config = dict(
    n_layer=14,
    d_model=448,
    n_experts=32,
    experts_per_token=4,
    d_expert=144,
    d_shared_expert=0,
    activation='swiglu',
    moe_layers=[0, 1, 2, 3, 4, 5, 6, 7, 8, 9, 10, 11, 12, 13],
    router_score='softmax',
    normalize_top_k=True,
    routed_scale=1.0,
    balance_loss=0.00678,
    balance_bias=False,
    init_std_router=0.0111,
    lr_router=0.000797,
    vocab_size=34374,
    norm='rmsnorm',
    norm_eps=1e-06,
    tie_embeddings='early',
    optimizer='soap_variant',
    lr=0.00899,
    batch_tokens=65536,
    seq_len=512,
    train_tokens=512100000,
    steps=7815,
    dataset='wikipedia_en',
)
Below are experts of layer 11 (counted from 0) of a mixture-of-experts language model. Rows are named gate (a neuron's input weights, with its number), up (a neuron's input weights, with its number) and show model dimensions 0-55. Each number is 50 + 10 x the weight over its row's rms, rounded and kept within 0 to 99.
Before each expert's rows: a language model's description of what the expert responds to. This comes from a sample of Wikipedia text that the model never trained on.

# expert 11
What it handles: Capitalized words inside names of organizations, events, works and publications, such as World War, Air, History, Association, Hurricane Katrina.
gate0:60 38 38 61 60 46 64 37 44 42 36 49 52 50 54 59 37 43 40 39 72 40 72 31 61 53 38 59 45 56 52 54 66 53 32 52 43 45 60 48 61 40 51 42 50 52 37 44 52 42 50 41 47 53 49 63
up0:44 51 54 42 40 55 60 45 26 55 55 47 37 47 40 51 51 54 58 57 40 63 59 56 26 47 47 50 64 44 55 30 69 68 50 43 73 48 38 47 47 60 44 52 43 51 49 63 58 75 57 46 56 55 46 59
gate1:46 51 55 51 62 33 22 49 44 45 63 66 47 46 57 47 52 60 43 42 49 52 58 47 45 42 58 40 53 44 43 42 49 64 47 33 47 52 69 37 38 40 52 67 33 43 33 40 59 34 43 43 54 54 65 56
up1:45 34 44 50 49 45 36 35 46 27 54 56 59 50 51 70 44 38 45 64 62 51 54 51 39 47 53 39 39 37 53 35 44 58 49 38 51 31 70 41 45 43 58 55 56 54 29 45 45 22 41 33 30 70 67 56
gate2:48 50 60 53 39 34 57 32 50 47 59 55 39 54 46 54 59 60 53 49 59 58 49 65 46 36 54 65 55 60 55 35 53 44 62 40 66 62 52 42 43 63 49 43 50 37 62 50 41 57 42 45 62 38 46 58
up2:46 51 63 60 46 56 46 59 64 44 44 51 60 57 57 49 35 48 62 56 38 47 44 51 56 55 46 41 56 50 49 69 30 47 52 50 42 41 59 40 42 32 42 62 50 65 59 51 54 63 48 38 57 56 45 47
gate3:51 48 52 59 44 46 34 30 62 57 38 44 42 44 27 47 39 67 50 67 56 40 34 57 47 50 54 39 51 47 48 53 50 58 54 60 54 57 66 52 46 51 49 39 45 43 38 43 52 51 48 36 50 43 44 58
up3:50 53 54 66 44 50 64 73 49 71 61 38 39 48 45 58 64 38 58 50 53 57 42 59 64 48 45 49 41 66 49 56 46 66 65 34 43 52 48 57 33 51 32 49 49 62 36 30 53 47 46 50 47 35 38 47
gate4:44 62 52 37 47 58 59 39 77 46 41 28 51 38 37 53 53 44 36 32 59 43 37 54 49 34 54 42 57 45 53 64 49 52 42 50 36 52 57 43 47 28 33 48 34 58 51 51 46 67 42 59 38 50 24 39
up4:59 38 44 62 39 31 29 54 57 65 53 44 53 51 35 53 55 67 61 51 54 66 31 45 65 37 41 55 60 71 56 64 37 66 53 59 63 52 51 68 47 51 46 42 28 40 56 41 59 62 36 57 52 50 46 34
gate5:38 47 32 41 43 52 43 54 51 25 55 59 41 49 55 47 53 50 57 68 52 46 52 45 63 50 54 64 57 51 55 39 35 56 48 38 45 67 70 58 47 47 52 44 49 44 50 54 46 49 64 27 56 48 50 55
up5:36 39 48 48 44 40 41 45 49 27 50 37 43 50 30 69 44 51 68 69 55 34 43 46 48 47 58 63 39 57 50 33 27 53 57 44 39 35 67 45 42 49 42 49 52 47 49 66 57 51 62 42 61 54 42 60
gate6:52 41 46 47 47 45 71 33 46 67 41 53 49 72 36 43 63 49 59 30 56 59 37 44 57 60 43 54 53 43 34 31 37 40 42 41 44 55 45 37 66 33 45 58 46 66 52 41 46 45 53 45 38 45 56 46
up6:46 58 55 45 43 42 49 56 40 57 36 52 42 51 41 60 50 45 35 55 52 56 52 60 53 55 39 62 53 68 48 57 56 61 57 53 67 57 61 26 46 40 59 55 56 49 35 51 48 60 58 37 43 51 63 45
gate7:56 49 73 46 48 44 53 69 57 54 48 39 52 34 36 45 39 49 37 51 35 66 51 48 43 44 35 47 54 50 71 59 35 50 54 40 28 56 57 58 55 58 43 60 40 33 49 63 64 51 43 50 43 38 45 47
up7:44 47 51 48 69 35 70 62 63 58 54 61 53 44 52 50 68 51 47 66 54 46 47 63 51 44 65 29 55 41 51 61 56 54 47 61 63 72 48 49 27 59 40 59 35 50 25 61 65 73 58 56 64 57 56 38
gate8:60 54 51 50 71 40 58 45 40 42 46 59 68 45 52 53 44 60 69 49 28 34 34 51 68 42 57 41 51 45 40 47 46 47 59 64 39 45 41 50 45 40 39 52 52 50 52 44 48 49 45 39 62 54 55 33
up8:43 20 38 46 46 38 48 48 51 50 58 43 65 47 46 55 37 37 35 53 53 39 51 54 55 39 45 44 58 51 49 59 67 52 47 66 66 42 40 51 58 59 55 60 59 65 61 61 56 54 55 45 48 58 54 50
gate9:51 50 57 48 48 44 60 51 51 41 45 48 50 54 56 62 50 66 50 62 63 40 53 55 42 49 56 54 55 49 52 36 51 47 39 56 45 58 56 38 47 28 59 41 49 34 38 62 34 42 54 55 59 59 35 57
up9:53 58 35 51 64 41 37 52 24 57 64 54 48 44 43 59 69 63 73 60 40 36 43 39 35 41 43 52 39 51 36 43 35 46 53 53 62 48 62 70 50 51 67 56 40 56 35 49 73 77 47 53 58 54 58 40
gate10:49 44 46 47 47 42 32 48 56 46 57 46 62 71 60 34 53 38 65 58 59 41 36 51 53 54 55 44 52 56 62 37 34 60 47 38 37 60 42 33 49 42 55 34 43 41 60 57 53 56 40 37 56 62 49 54
up10:50 62 52 43 50 57 56 60 29 53 50 59 54 50 44 49 41 52 70 54 62 36 57 50 59 55 67 61 45 41 37 56 39 40 54 38 73 61 31 73 58 49 54 51 39 38 57 37 61 67 41 55 37 37 47 61
gate11:27 27 57 44 65 43 66 28 36 60 52 29 39 57 58 58 59 47 41 70 50 52 34 71 40 48 59 51 51 39 56 42 52 49 54 62 36 47 66 55 49 54 61 64 54 53 52 61 57 49 58 53 33 44 48 46
up11:44 61 53 57 66 56 52 58 46 55 49 26 35 54 58 63 55 41 43 58 56 51 57 58 62 60 46 54 40 48 57 42 58 51 50 60 49 35 60 37 68 59 49 53 53 57 47 45 42 36 51 52 39 38 52 39
gate12:39 50 43 42 52 50 63 45 53 44 42 62 35 51 43 34 61 48 61 53 55 64 53 44 37 41 46 37 53 47 61 41 43 41 46 61 47 56 53 31 63 50 68 47 59 57 69 43 51 64 58 54 61 61 65 57
up12:38 42 64 43 63 55 45 60 67 44 43 54 55 37 36 65 50 56 47 49 58 51 37 43 40 55 47 41 45 41 55 70 48 37 64 48 31 31 57 30 68 45 70 43 64 43 57 55 50 35 60 45 60 52 64 62
gate13:47 42 61 53 48 38 46 36 45 61 49 70 72 56 41 38 50 65 43 53 53 57 72 51 43 67 38 32 44 39 63 46 46 28 38 55 63 54 47 53 48 55 54 49 46 35 51 56 55 60 59 32 69 42 38 44
up13:44 62 50 60 37 65 52 51 65 42 48 28 47 30 34 50 52 54 45 55 43 27 45 33 58 68 57 67 42 51 48 57 49 38 55 49 52 39 57 46 60 28 71 48 57 57 49 44 41 58 41 60 32 71 45 52
gate14:47 53 49 55 37 62 56 46 52 57 57 49 49 56 65 50 52 52 41 64 45 43 47 32 76 42 42 71 53 36 46 57 45 57 61 54 70 63 38 57 54 49 60 57 64 66 48 34 42 50 40 42 29 62 52 39
up14:57 39 51 51 49 48 71 45 48 51 38 30 56 52 42 67 54 38 58 48 43 43 39 43 73 50 40 53 38 42 39 56 41 50 46 53 45 47 51 51 46 43 43 42 65 54 54 69 63 44 53 40 27 57 38 38
gate15:65 66 59 62 40 47 59 47 47 09 51 51 34 44 47 62 52 41 41 61 38 41 41 51 58 38 47 44 54 47 50 38 47 46 58 60 47 57 51 53 33 65 52 50 34 57 62 58 55 49 50 54 38 67 51 44
up15:40 56 58 43 52 62 37 45 42 59 50 45 68 57 46 36 63 52 56 32 50 60 48 53 64 64 52 48 43 53 57 51 42 55 27 52 67 51 57 33 55 41 46 51 53 50 56 45 45 42 41 35 55 40 49 46
gate16:58 54 50 43 58 55 54 32 44 45 43 58 64 47 48 30 32 55 46 39 67 52 54 66 46 51 57 39 65 64 46 52 66 44 53 43 49 56 39 53 55 59 53 55 63 24 41 53 37 43 58 41 49 46 46 37
up16:48 52 40 35 44 45 44 71 52 52 38 47 57 60 49 65 57 55 34 56 38 54 59 54 61 55 49 57 44 37 56 59 66 48 64 51 44 45 65 52 56 39 62 47 48 60 62 43 49 54 49 52 34 58 50 61
gate17:54 54 54 39 53 54 53 54 47 45 42 61 41 27 56 55 54 28 46 66 55 57 37 50 50 52 50 56 32 51 50 58 41 52 67 36 35 57 51 60 55 53 55 59 62 64 53 50 32 50 53 58 49 50 52 65
up17:53 53 56 59 53 47 40 61 62 57 41 42 60 49 50 57 64 44 39 56 48 37 63 59 45 36 48 45 51 53 47 51 48 56 51 43 64 54 63 49 45 76 49 43 35 65 46 84 34 60 48 66 50 47 35 62
gate18:72 58 35 53 41 41 46 75 51 49 61 50 46 34 45 48 46 24 47 63 63 56 45 58 54 50 56 37 51 38 49 49 57 45 48 45 41 40 58 47 69 57 48 67 41 51 62 76 29 67 42 51 38 35 76 46
up18:51 50 57 35 33 47 31 63 54 41 73 55 46 44 38 52 59 30 44 70 49 29 52 53 41 50 55 42 48 42 59 56 59 39 57 50 37 34 56 51 63 57 47 58 42 73 61 52 35 59 29 44 37 50 53 53
gate19:56 55 51 45 49 38 41 57 54 40 59 46 36 59 48 66 67 56 40 54 34 63 55 48 33 48 50 40 54 28 35 49 42 43 36 40 44 45 52 51 46 48 38 40 49 49 64 46 57 65 59 50 53 50 41 62
up19:38 53 45 51 52 38 39 35 50 63 52 51 56 38 45 63 56 51 59 37 42 60 33 60 41 39 57 59 58 23 52 48 41 51 43 30 55 27 31 37 51 71 47 46 45 30 62 63 72 53 54 53 64 51 31 78
gate20:48 39 59 49 43 66 46 66 47 44 55 48 51 69 42 43 43 46 43 38 56 45 44 56 43 31 47 37 50 61 68 44 69 47 30 53 54 55 51 32 54 54 66 59 66 35 59 65 54 37 46 69 57 49 59 48
up20:55 56 52 50 39 48 48 38 57 32 44 61 53 56 71 58 61 53 51 59 45 61 48 53 46 53 36 38 47 51 35 47 61 43 56 79 56 66 31 49 50 48 29 52 64 37 43 55 54 60 41 42 53 43 49 46
gate21:55 54 28 51 57 59 57 41 56 49 61 40 41 53 81 51 37 32 54 43 42 52 57 61 62 62 56 65 44 62 64 51 42 36 69 44 54 59 43 43 55 37 43 56 55 21 48 61 58 46 44 42 43 60 43 41
up21:42 35 48 52 54 49 50 66 55 57 60 42 57 44 45 58 54 54 60 40 49 39 56 37 53 44 42 46 66 65 49 45 48 47 35 62 50 34 62 50 42 63 55 33 50 80 59 56 41 53 57 47 49 52 64 54
gate22:63 46 54 57 61 61 71 48 46 43 48 61 55 46 44 67 43 34 44 70 51 61 51 44 53 56 45 56 74 37 45 60 35 64 58 32 50 56 52 47 44 33 51 55 47 46 44 58 49 49 66 58 51 71 73 61
up22:48 42 32 45 38 52 47 47 59 62 45 61 57 49 46 51 39 55 55 52 49 33 39 59 57 64 44 40 35 43 52 62 68 57 40 49 39 55 83 49 55 51 63 72 54 38 52 57 70 58 52 57 55 47 32 51
gate23:42 57 49 34 53 58 46 42 46 41 45 57 36 36 45 52 64 27 49 56 37 50 51 60 42 64 48 63 50 63 65 33 38 49 49 40 41 46 55 37 35 45 47 55 46 60 55 63 48 53 57 51 62 53 67 36
up23:47 52 53 65 54 37 53 33 44 56 46 61 52 39 68 38 52 42 55 53 54 51 44 65 43 60 47 40 48 45 46 69 46 43 55 51 44 40 45 55 43 41 42 63 40 44 54 46 34 62 52 48 54 49 50 27
gate24:28 45 58 55 53 32 44 54 45 54 65 56 71 50 45 41 52 54 50 55 44 44 47 57 48 32 52 40 70 55 24 65 37 50 52 48 30 65 48 64 46 50 36 32 78 41 52 60 56 49 59 54 50 60 59 49
up24:67 58 64 57 44 49 65 40 52 39 57 38 52 45 56 56 54 57 50 57 62 53 72 45 38 58 54 43 50 65 63 37 64 69 40 58 55 38 47 46 60 60 52 49 47 45 62 60 39 29 48 50 42 50 64 54
gate25:59 73 49 50 67 52 41 46 55 33 55 47 38 52 53 48 51 46 54 45 48 55 50 44 37 49 62 67 48 48 51 41 54 59 47 66 55 59 29 53 37 33 44 53 67 45 50 64 52 58 43 57 45 40 53 44
up25:50 44 29 40 52 39 55 57 53 53 68 62 58 42 38 43 58 49 34 47 39 47 62 60 44 46 71 58 52 53 70 67 49 44 38 57 54 50 54 64 44 38 49 50 57 53 65 48 45 71 57 40 53 53 51 43
gate26:64 47 66 59 49 43 75 43 59 71 51 50 66 33 57 40 30 56 42 48 53 64 55 56 47 56 43 46 58 50 57 60 65 57 45 59 69 43 49 50 41 42 46 56 55 45 56 73 63 62 40 33 65 34 49 66
up26:38 39 40 46 42 52 58 32 44 49 47 51 57 38 39 33 42 58 35 40 54 51 38 57 47 51 36 55 50 57 52 50 46 55 40 49 46 52 32 46 53 37 47 43 42 58 43 42 36 43 36 50 50 55 32 55
gate27:60 39 60 38 62 60 24 52 55 53 55 45 59 45 48 50 54 65 59 55 39 53 59 74 46 71 42 56 55 59 52 50 55 65 43 51 49 32 60 59 45 57 62 42 51 40 49 55 51 49 46 45 39 44 50 51
up27:56 52 46 55 52 51 52 62 38 51 62 43 33 52 50 43 40 56 64 31 39 41 46 92 57 55 55 48 33 56 66 52 38 51 51 52 46 48 53 39 49 43 54 49 59 56 46 19 39 53 52 47 52 51 56 71
gate28:55 58 72 58 49 42 39 54 45 49 35 61 43 33 39 52 52 75 58 42 48 55 44 59 49 48 63 55 64 51 47 56 40 33 52 51 60 35 54 43 81 39 47 40 39 65 49 57 44 71 62 44 45 43 56 42
up28:37 52 44 42 35 41 50 48 57 35 64 76 60 38 42 63 45 47 63 46 36 39 53 42 56 51 62 44 48 43 47 46 50 59 32 45 58 73 56 75 43 41 49 57 47 51 59 49 38 58 40 66 53 44 63 50
gate29:43 50 46 34 66 54 55 32 35 38 51 51 45 60 60 53 64 41 58 65 47 54 50 41 36 65 52 46 52 49 39 68 52 63 52 40 56 37 59 59 58 44 51 46 57 37 48 63 59 55 42 37 44 45 32 55
up29:58 54 53 57 51 47 39 46 47 51 51 50 47 36 45 71 45 58 48 45 48 41 50 52 37 25 35 47 61 35 50 51 47 46 55 27 58 59 51 53 57 46 46 45 40 34 50 61 68 46 41 42 49 52 50 51
gate30:48 73 54 44 58 63 43 55 39 42 54 64 72 54 57 60 29 46 57 63 42 35 59 70 63 61 62 38 72 44 58 63 45 59 41 65 48 58 70 42 43 59 43 47 73 55 62 19 58 43 62 47 52 57 38 67
up30:52 62 49 64 56 47 55 33 58 58 52 24 27 65 47 57 55 49 39 40 61 64 33 34 43 42 33 59 42 54 60 39 50 29 65 39 54 50 44 55 58 38 55 46 31 65 48 53 35 56 47 52 53 44 57 37
gate31:46 41 47 37 53 46 42 51 36 28 45 54 65 59 49 41 39 45 50 51 44 63 54 40 48 20 48 53 37 45 30 41 53 56 50 38 53 25 68 63 42 59 41 62 52 50 50 65 51 48 63 44 60 51 49 77
up31:58 42 54 53 59 39 41 45 55 60 40 56 52 49 37 42 67 67 46 46 55 52 37 52 51 51 68 32 55 51 30 35 48 51 50 47 55 41 68 36 55 47 56 53 54 52 45 40 53 51 72 37 69 61 40 70
gate32:35 46 60 52 55 41 54 65 38 59 21 47 50 46 56 54 60 72 51 56 59 63 41 43 57 57 56 42 46 43 47 57 24 51 33 52 55 59 51 54 45 48 28 44 44 35 35 43 49 70 38 34 52 46 50 28
up32:43 55 41 54 60 61 30 47 63 47 55 68 49 44 52 38 47 39 52 56 46 49 71 66 39 48 52 58 64 45 52 42 49 35 52 49 46 43 50 49 61 47 55 53 59 67 52 48 47 37 47 71 57 59 42 53
gate33:29 28 44 48 53 60 78 37 59 57 29 49 53 59 43 57 58 47 30 37 40 25 63 55 55 47 60 45 42 54 46 77 55 46 55 41 55 64 44 75 53 60 72 64 55 58 50 49 42 47 60 34 39 64 44 57
up33:50 43 50 66 34 44 77 40 48 45 24 64 55 71 36 63 73 39 50 38 42 53 67 60 48 43 54 60 55 48 39 38 62 54 46 60 55 39 58 67 41 50 53 44 38 51 72 66 48 38 41 50 49 52 55 47
gate34:51 69 47 51 41 35 72 47 55 55 36 61 47 42 28 47 40 30 48 34 47 36 43 65 45 44 47 56 38 61 56 47 90 46 57 64 52 50 29 46 39 55 52 39 47 42 37 58 45 48 45 49 33 57 40 49
up34:51 61 41 38 53 59 65 41 48 36 63 58 38 42 41 55 34 43 55 42 48 54 63 34 50 54 32 40 35 43 40 57 59 56 62 47 65 45 49 48 72 36 51 52 49 53 47 39 48 42 45 48 59 59 38 50
gate35:67 53 55 59 56 28 52 52 38 71 54 56 69 72 59 45 56 39 72 57 43 56 55 57 37 38 54 45 48 48 52 46 58 74 57 51 45 36 60 46 56 54 42 41 58 64 43 58 54 63 46 79 51 46 50 48
up35:51 45 44 61 57 54 46 52 48 60 44 55 72 49 73 39 40 53 85 64 60 59 65 60 58 41 83 37 33 64 51 59 33 63 48 58 56 39 48 41 56 55 61 34 42 66 36 33 52 59 58 30 34 46 43 40
gate36:60 44 58 45 45 48 53 57 68 46 49 69 27 50 44 34 44 52 34 61 54 55 52 53 53 31 38 43 47 45 50 58 50 64 41 54 61 44 45 75 57 45 34 49 45 34 30 62 45 54 33 34 54 44 51 31
up36:64 48 57 37 35 50 47 54 52 50 58 60 45 51 57 39 43 51 45 57 50 49 55 51 57 44 33 44 42 43 55 52 41 47 48 53 51 50 53 70 39 50 39 55 39 51 56 60 56 53 35 31 59 45 60 29
gate37:42 52 54 48 47 46 65 43 32 59 42 61 36 44 46 59 65 46 65 62 70 42 48 42 56 64 43 45 57 46 56 54 64 45 53 39 47 71 59 44 41 51 41 58 31 52 43 59 53 58 47 44 49 38 42 43
up37:52 35 66 54 51 45 61 64 31 61 65 53 49 59 43 51 48 47 34 43 56 43 49 42 39 61 59 50 64 54 40 55 48 49 42 47 52 50 49 41 56 52 62 61 49 44 63 47 34 63 53 51 34 36 47 58
gate38:53 57 56 65 55 51 44 49 52 50 39 57 68 42 70 49 44 30 52 54 47 36 33 81 42 45 73 48 60 45 72 60 63 62 34 61 45 50 35 42 48 51 27 53 58 40 54 57 51 36 70 60 42 53 47 44
up38:56 58 56 47 45 47 76 41 60 49 49 43 57 60 37 52 72 41 63 54 56 47 49 51 57 39 46 61 47 23 50 57 56 55 61 31 35 61 52 58 58 64 64 53 50 47 54 49 48 54 71 34 46 53 62 42
gate39:50 53 65 54 50 27 56 43 40 59 53 49 46 64 52 47 46 36 49 61 40 50 45 43 48 49 59 55 45 40 52 48 51 56 51 52 42 43 53 53 38 34 31 44 30 47 61 58 50 66 56 56 60 32 44 53
up39:46 43 53 36 43 49 26 66 54 69 51 70 44 24 61 47 34 49 49 64 47 60 53 42 43 61 48 35 54 41 37 68 57 57 54 57 48 55 56 47 24 39 44 38 41 55 57 41 57 36 35 57 57 57 48 50
gate40:44 52 35 59 52 62 43 47 56 35 60 40 48 56 49 49 59 36 63 64 47 66 45 55 46 37 50 67 51 46 45 47 61 68 32 58 57 55 53 65 48 54 72 30 42 46 53 54 43 27 64 61 55 50 43 50
up40:56 69 57 50 52 26 58 38 26 46 45 55 51 50 41 56 43 69 53 46 55 38 61 48 67 50 70 65 56 56 52 41 50 46 53 40 41 50 48 55 54 50 51 41 60 63 30 47 65 52 52 45 51 53 61 61
gate41:63 61 47 42 36 56 44 58 50 49 49 44 47 45 44 34 70 39 41 54 60 69 47 67 61 55 53 50 46 46 59 52 48 60 43 51 57 62 71 71 61 41 36 55 48 50 46 57 60 37 69 48 63 49 39 58
up41:58 53 39 40 51 60 47 50 42 53 46 56 54 63 49 63 53 54 61 41 43 40 40 50 69 51 62 43 42 52 42 72 45 35 47 63 40 52 43 53 61 57 66 54 37 47 45 56 46 31 55 62 41 41 38 54
gate42:45 53 74 59 56 49 54 59 53 36 40 59 51 47 49 63 53 49 58 32 60 49 39 54 41 51 52 47 31 56 47 33 48 42 46 74 38 52 34 47 60 37 62 39 55 45 25 47 49 44 62 40 62 39 58 45
up42:45 55 58 66 53 42 67 54 34 51 43 42 64 64 38 46 56 61 73 42 56 42 52 58 41 50 39 51 30 45 53 43 56 43 28 53 50 44 51 41 63 40 42 37 50 57 31 41 44 48 63 45 44 21 57 39
gate43:45 46 55 33 49 69 51 56 56 71 56 48 44 39 53 36 45 61 45 56 42 64 43 32 58 62 52 45 53 46 50 60 53 51 33 58 43 49 47 50 46 52 43 52 44 68 62 43 42 55 48 50 48 40 57 61
up43:52 47 47 44 43 57 53 67 59 44 54 35 51 52 52 65 56 53 45 38 50 66 43 51 44 70 37 47 55 42 66 43 43 51 41 50 47 41 37 56 35 46 33 48 43 37 52 42 54 35 58 58 58 65 53 59
gate44:52 30 57 45 38 45 39 34 50 39 51 56 45 32 58 53 45 73 48 56 50 56 62 41 53 57 55 55 56 62 58 52 50 56 49 57 63 30 57 40 67 42 27 46 44 53 37 37 32 45 46 39 38 52 32 47
up44:48 44 49 56 62 47 61 60 44 60 46 43 52 62 51 52 49 45 55 35 47 47 54 35 60 52 34 61 44 25 43 55 57 45 44 36 45 76 47 55 35 43 59 62 55 56 63 45 71 51 63 58 64 55 65 40
gate45:65 55 58 33 42 41 63 51 55 41 54 50 54 46 54 59 61 41 43 45 36 71 44 59 48 33 37 60 34 52 48 62 56 61 35 51 60 51 62 37 45 49 45 49 52 52 41 42 57 52 38 51 35 52 50 53
up45:37 39 45 51 45 53 40 49 40 65 38 65 45 29 47 30 41 57 48 58 41 49 51 36 57 40 41 39 50 51 48 48 32 53 55 45 35 43 61 50 39 72 46 54 53 50 57 49 56 48 59 70 46 56 55 47
gate46:64 67 41 53 52 49 63 64 36 62 50 44 57 69 53 67 61 45 55 36 47 33 41 50 44 54 47 53 48 53 33 44 58 36 24 34 69 40 50 56 41 43 61 66 52 48 50 52 43 67 40 58 59 57 54 53
up46:68 26 28 55 45 50 39 53 47 44 54 43 54 66 47 45 37 45 55 58 56 57 53 60 44 36 54 35 47 69 43 46 35 55 42 60 48 51 36 45 58 47 53 51 45 50 35 80 54 42 61 42 37 48 46 57
gate47:54 55 59 49 57 58 55 43 83 52 44 46 59 80 44 58 61 52 61 51 68 63 32 45 52 40 44 45 63 27 42 47 45 50 55 53 50 42 51 50 47 37 43 57 69 38 58 68 54 43 45 30 44 38 64 50
up47:47 39 29 53 38 49 55 41 64 60 51 57 46 51 51 41 44 62 61 57 56 48 38 32 49 62 34 54 46 42 67 36 36 41 38 50 76 68 39 45 42 45 42 62 48 50 72 39 38 65 57 50 62 24 55 49
gate48:52 54 45 51 58 39 48 54 37 57 56 41 41 39 49 34 73 50 61 59 46 33 47 46 39 62 48 46 45 56 56 55 55 42 28 65 67 48 60 45 52 17 43 55 51 68 60 58 62 46 46 41 47 48 64 69
up48:57 29 64 56 35 47 30 53 47 51 63 44 40 42 48 51 66 57 69 59 55 55 39 42 45 60 42 45 51 42 45 49 58 49 49 63 46 35 58 40 54 56 56 44 34 60 57 35 56 63 47 47 45 53 53 62
gate49:44 66 59 64 38 56 44 34 55 32 71 53 33 62 46 48 29 50 47 54 49 52 68 44 53 48 21 62 49 44 34 57 58 61 51 31 40 52 63 50 43 33 46 53 54 42 50 55 55 51 45 30 57 46 50 50
up49:50 57 56 50 40 56 59 29 57 50 73 49 51 58 48 46 34 38 45 54 35 54 59 39 46 49 37 54 60 44 56 59 58 48 45 42 47 70 56 57 38 42 43 44 53 59 54 41 48 44 48 31 52 53 51 64
gate50:47 46 54 48 49 57 46 47 36 57 38 41 44 40 40 45 45 49 43 61 41 38 43 32 38 41 29 66 49 57 45 54 38 65 44 44 48 41 43 58 51 48 45 50 63 47 54 56 50 38 53 74 68 36 52 49
up50:43 54 47 51 54 47 68 74 54 59 63 47 71 44 58 38 37 50 50 42 34 51 52 48 53 62 37 42 63 35 66 35 64 45 59 57 38 74 30 41 45 47 34 49 43 42 58 57 41 74 59 37 41 64 53 29
gate51:57 57 59 41 55 44 51 56 52 67 57 49 68 48 46 42 75 41 55 57 48 37 43 59 49 34 50 52 49 49 52 54 58 68 27 61 53 66 27 56 31 49 52 41 38 77 55 53 39 52 42 52 62 53 66 64
up51:52 54 63 56 51 35 42 44 41 57 43 50 61 53 48 53 61 44 56 49 48 52 58 49 47 50 56 55 41 36 50 49 37 37 67 49 33 55 44 44 40 67 44 46 49 31 55 54 57 52 58 63 52 60 55 39
gate52:48 32 38 51 53 45 24 47 45 43 59 42 41 33 53 56 59 62 41 56 62 53 58 57 38 44 48 49 54 39 62 41 42 63 47 30 32 47 57 44 42 41 54 57 38 58 49 56 43 55 51 58 49 32 49 64
up52:38 56 64 61 46 53 48 47 56 49 52 53 44 51 51 58 53 56 64 67 67 45 63 62 46 62 38 48 62 41 53 51 60 47 41 42 27 39 56 38 32 48 54 56 43 60 64 57 40 46 42 61 44 47 51 65
gate53:44 54 44 35 63 56 52 47 47 50 65 44 54 51 48 42 39 57 48 42 39 23 66 49 44 42 41 49 54 52 68 60 48 32 38 68 52 55 36 39 42 56 49 49 47 50 60 66 56 59 58 54 43 49 73 38
up53:36 46 62 51 50 55 54 60 71 43 41 49 37 53 64 58 77 57 56 46 38 58 63 43 48 53 23 57 49 45 48 39 65 61 55 64 52 58 44 52 61 47 51 39 72 39 53 50 47 57 48 63 57 43 40 60
gate54:57 39 64 52 50 61 32 41 65 54 50 40 51 40 32 48 45 47 56 38 58 52 47 53 62 43 35 31 49 66 44 54 57 41 59 68 80 42 54 43 39 37 29 50 58 71 50 32 44 58 53 50 51 54 63 47
up54:38 58 29 46 65 49 50 54 47 67 40 69 44 67 56 39 55 45 34 51 45 69 42 43 64 61 67 44 28 43 48 39 51 42 65 54 23 56 71 35 57 47 48 45 54 46 32 45 53 44 56 58 58 54 48 37
gate55:41 40 54 43 35 35 55 57 51 38 47 60 38 56 57 48 41 64 50 59 55 53 59 65 54 60 47 56 61 43 45 41 59 68 49 44 54 47 33 59 36 45 41 42 50 31 59 71 56 53 57 39 40 55 34 48
up55:45 47 56 40 34 57 46 57 43 39 54 46 43 57 38 57 38 54 46 53 75 51 40 44 59 60 40 53 62 31 44 45 48 64 59 54 32 55 49 51 69 57 40 41 33 47 62 74 49 53 46 51 53 54 39 51
gate56:39 62 61 58 55 60 52 51 41 52 62 46 46 62 50 52 51 42 59 65 47 54 48 39 73 68 39 56 42 43 47 56 42 45 28 50 47 62 50 51 39 51 63 70 37 45 53 51 57 39 35 41 42 36 61 56
up56:43 56 70 52 61 54 55 45 52 57 62 40 53 60 45 52 48 42 54 68 52 52 41 50 74 55 42 46 49 40 44 54 57 46 30 43 48 49 38 55 53 55 56 65 47 40 47 57 66 39 31 46 53 36 54 60
gate57:46 35 58 68 60 36 41 53 59 48 46 49 42 41 61 37 33 37 57 48 44 56 47 58 42 47 66 55 38 35 39 58 42 56 58 74 67 49 49 34 64 64 32 46 45 73 38 67 53 62 54 36 58 52 38 47
up57:59 60 45 31 46 55 53 34 44 57 55 68 46 62 56 60 42 54 49 44 59 51 43 39 56 45 42 48 50 61 56 62 54 46 61 38 45 52 38 53 47 48 54 44 68 41 34 35 55 56 42 64 38 47 40 62
gate58:37 29 56 48 66 53 52 36 29 47 46 56 39 48 36 32 61 41 52 45 47 48 47 46 42 41 62 78 48 52 39 42 62 48 48 45 48 52 66 59 55 54 54 47 53 47 53 48 59 35 48 53 45 40 63 48
up58:53 50 44 53 49 53 37 40 63 65 39 75 50 47 60 43 43 54 45 54 70 58 30 46 55 56 44 61 50 50 33 41 52 53 59 65 38 44 55 57 53 38 50 48 48 49 57 48 68 51 73 50 63 40 61 53
gate59:47 57 48 47 56 52 51 58 32 60 46 36 56 47 65 46 60 62 52 40 48 54 39 61 27 40 43 43 38 61 43 62 41 57 55 40 32 55 57 53 65 47 50 53 48 51 45 48 51 63 54 23 39 44 64 49
up59:51 44 60 48 54 66 49 55 37 44 37 66 22 52 57 47 44 45 73 53 58 46 65 55 54 46 62 47 45 57 59 59 59 62 46 63 53 46 67 33 44 71 38 42 50 24 60 38 65 70 40 58 64 56 63 59